Weights of a small mixture-of-experts language model, trained from scratch on English Wikipedia: vocabulary 50257.
Below are experts of layer 2 (counted from 0) of a mixture-of-experts language model. Rows are named router (the router's row for the expert), gate (a neuron's input weights, with its number), up (a neuron's input weights, with its number) and show model dimensions 192-239. Each number is 128 + 24 x the weight over its row's rms, rounded and kept within 0 to 255. Numbers have three digits each.
After each expert's rows: a language model's description of what the expert responds to. This comes from a sample of Wikipedia text that the model never trained on.

# expert 11
router:103160122105111108110116098117167145113116112131118123127124146127127126130154146161137118142139140176114123109145092147114152091130147141152117
gate0:077118093114162117099110145114138123124094104116143158120131126104139157172084115125136109152103133139096107137101119067130116132138114136098131
up0:116105128143160098095087133144151099138096124169137102131124137167141125095118100150163116154212155140116089107061118114166098138184116142139163
It responds to: Conjunctions and prepositions. Connecting words in prose and lists, such as and, of, in, for, or, &, into, to, including comma-joined forms like ", and".

# expert 7
router:168136124189133128092130127145103140142173151141141096117108129123137105128166126126132131110104152120111117101128129108082163105105098123115109
gate0:145135165133137117161132114142133162100141179125139105138160131092137162088086149100148112137120110119188150111123147178118128131133133178126149
up0:116163140161138128169092169126137137127132155113116181158131161117134112176114123127110060147157117098081107072155124140127138117148126132126151
It responds to: Sports names and terms. Pieces of club, place and player names in sports articles and tables, such as St-oke, Play-ford, Cincinn-ati, FC, United, plus off and team.

# expert 8
router:111155174126151138134156120092101125155116147170127138163140114170137101111118142168076111139145129149133107142137139146142116122095121100095102
gate0:133134143111154115085105131160118152164110123107126124131137148135087143151144138102144121164111090105124128147118106111149144113152127112146136
up0:079114178139117132150128115141142154110123136154140159118084147103102082134142179097156134125088125121105117122177111188161136118122115165133156
It responds to: Headings and biographical details. Closing == of section headings, "(born" birth dates, person names, relation words like son or actor, and occupations in biographies.

# expert 2
router:109117130137122154158157114099137153100115114151111123150135112130149147137131116142149104100098132133116148156167116155139107135104150115136175
gate47:116117137173118130166159097085110173137093148105147145089149107100165145115123112073128156115097154128164074153118101120136121087123117103170128
up47:101111111100144130109131114147114131133147115119151121117132126137096117151090155135133104130086114093124160106109134141136104125103142103123150
It responds to: Line breaks in lists/tables. Line-break tokens ending table rows, bullet-list items and headings, just before the next "| " or "- " line.

# expert 15
router:106119057141139095184111093158115150133129105139106118126119130113121158117122148142148155196148131120137122140129092100133125171145151126162135
gate0:082118120136123120078137130102110095150117134147168137151139153125127162108094099149138107143148130089131093158121125136095155168077137155121117
up0:106129077149116095119122133118172134119105130153153147156153111144113104138163109102111131104118177150127090120153155099112144097137153141133114
It responds to: Mid-word syllable pieces. Inner syllables of long Latinate or scientific words and names, such as proc-ons-ul, prohib-it, embro-il-ed, Inf-o-Card, plus semicolons in lists.

# expert 13
router:180149140157172126096122131100108144122126139138132116132079154143085181116156116114111101119110142140138106140120124128125107182171145116098115
gate0:123160118163125122152178134077130126155184109136143148134124165108129092111085107127157147134067138139103115133109089087125151075134146150144105
up0:172145127081118100166116129122123109108126138138161137123162141136137108131104148111111063122106118148126106139102145099113117080124139165141122
It responds to: Institution and place nouns. Head nouns of institutions, places and organizations after the or of the, such as University, station, area, House, School, government, War.

# expert 5
router:123154150140153139113182126155155109114124136115161100107154133131145147125138127139146138114144092168095121173109128140112126100119157144154128
gate0:148173109131146125089121146143153153147122126074102135138089136149105133150109139131156120119136108103103082117161127146107150089123127172097107
up0:133106144114101130124146148129078140123108100141112118167106143085156144123155169098095157098089141106130136160149101107132171114113122094123143
It responds to: Determiners and auxiliaries. Function words in running prose, chiefly the, a, his, their, its, possessive 's, and was, is, had, often before first or new.

# expert 1
router:128135127091136161185140121177136086120091131103121126115176142125158117123137120099088112080150123096118164141133161164129124118120116155097125
gate0:164098185116122135105144130146113129169181177111088130104168117093169157116122148127116132160138130127107101131142126148143120130120157133139116
up0:096134095132128131095142131127122106128129115149140128152112135107122159122110083098119106113099152115130117129120123113096107134137122084155132
It responds to: Foreign name fragments. Word pieces inside non-English proper names, mostly South Asian, Slavic, Arabic or Scandinavian, such as Kal-am-oon, Björk-ander, -ovich, Khan, -abad.

# expert 4
router:151145125138138110110098162098141133130099119123115145150104102141135117122069100090121148115117113075149140099090127116122145130143089127132154
gate0:124153093118124100145080136136140128136141160134131156096140129136166123094094128111099138132098178133126141109073112128134127098127154165127090
up0:116192144110114134095136139086141105077134146092094112174136131100145118140121081144153164114117132113145110132117093107124151139098158130131115
It responds to: Capital word-initial pieces. Capital-letter first pieces of names and words, often after a line start, hyphen or "of", e.g. Franco-Belgian, "- Dascillus", Arriaga.

# expert 14
router:143114128103145132143108172147112174121156137127118146144114074121118075142141094128133127167093094103144133112117111101136126126140138126128136
gate0:104126126152096122135147092137122149147124154154130141186102112141139165139122138131114132132150153114117149113157079081118145118121172141119118
up0:116116112105103128147082172145131135160151136125158134143136134091156141167107115159128181160158084162146184128127136108098120105138143117120184
It responds to: Separators before numbers. Spaces, opening parentheses, en dashes, pipes and semicolons placed right before numbers in tables and statistics, e.g. "15.2 (59.4)", "W 6–0".

# expert 0
router:091111124116111134103107135129140122089101171081087116123178169111119095078137136155131131161162126152109115140125154115140146137128094196122138
gate0:137151140122122107154149093135129155132162121127139137072146093132108119137116109152149112146112116098165158167155150141127128108152108131113135
up0:124147143159139104117136160100167124129141121118129138077119111116112124127112096170121127178100133137154140163139114136116139155142129102117137
It responds to: Clause-linking function words. Commas, dashes, prepositions like by, from, at, and participles after was/is in running prose, e.g. "was constructed", "offer from", "scholar,".

# expert 10
router:135100119111104119098110153147125123150162136123160139098119113141137134088134099130127136134101156113154095099109107130146132107145097088124068
gate0:109161116110115194115156120155126122140113108167170148142087114117110160116124107153126138097131166091103108140098143091159130109156144127131109
up0:137160131139120142132095128147112168185147142108084113050064115168159110147123139147096110144100143151142123096140134124113127139131100128141087
It responds to: Non-Latin bytes and code. Byte pieces of Japanese, Korean and Bengali text, backslashes and LaTeX/chemical notation, plus mid-word pieces like "ulatus", "reput".

# expert 9
router:085102144102130091124097103134130093133129110115163149141123117117138085148098173117143144083160170132136101086125156119133136112118124137107152
gate0:149126125156148151130157165121106086108148118116190150116136149089112106122115117110183125173120102119113129134087155129151135172146116144175157
up0:132135159099150123149107124132123149136093123087125178127108060128122128181139180168124133115102153154094136152104111113129141104165115114115094
It responds to: Title and foreign words. Short capitalized words and pieces in song or work titles and Romance-language text, such as de, des, You, My, On, S-ame, I'm.

# expert 6
router:130131117096090110116114138145166097145140130127096121110137159113076139148102121085143159139104082111167153125150138103088128126089116119153122
gate0:141127128111147118111115149120123113143130089163059151116111188143116127167153145140152147158137134131114128143107120117094128176106124150145068
up0:112129130152140147142140113132158108076147149110125119161152155079124155120125113169137143112144085118154150110132138158107099146156130143116099
It responds to: Paragraph breaks, quotes, colons. Double line breaks after sentence-final periods before headings, plus colons, quotation marks, and leading "1" of years like 1964.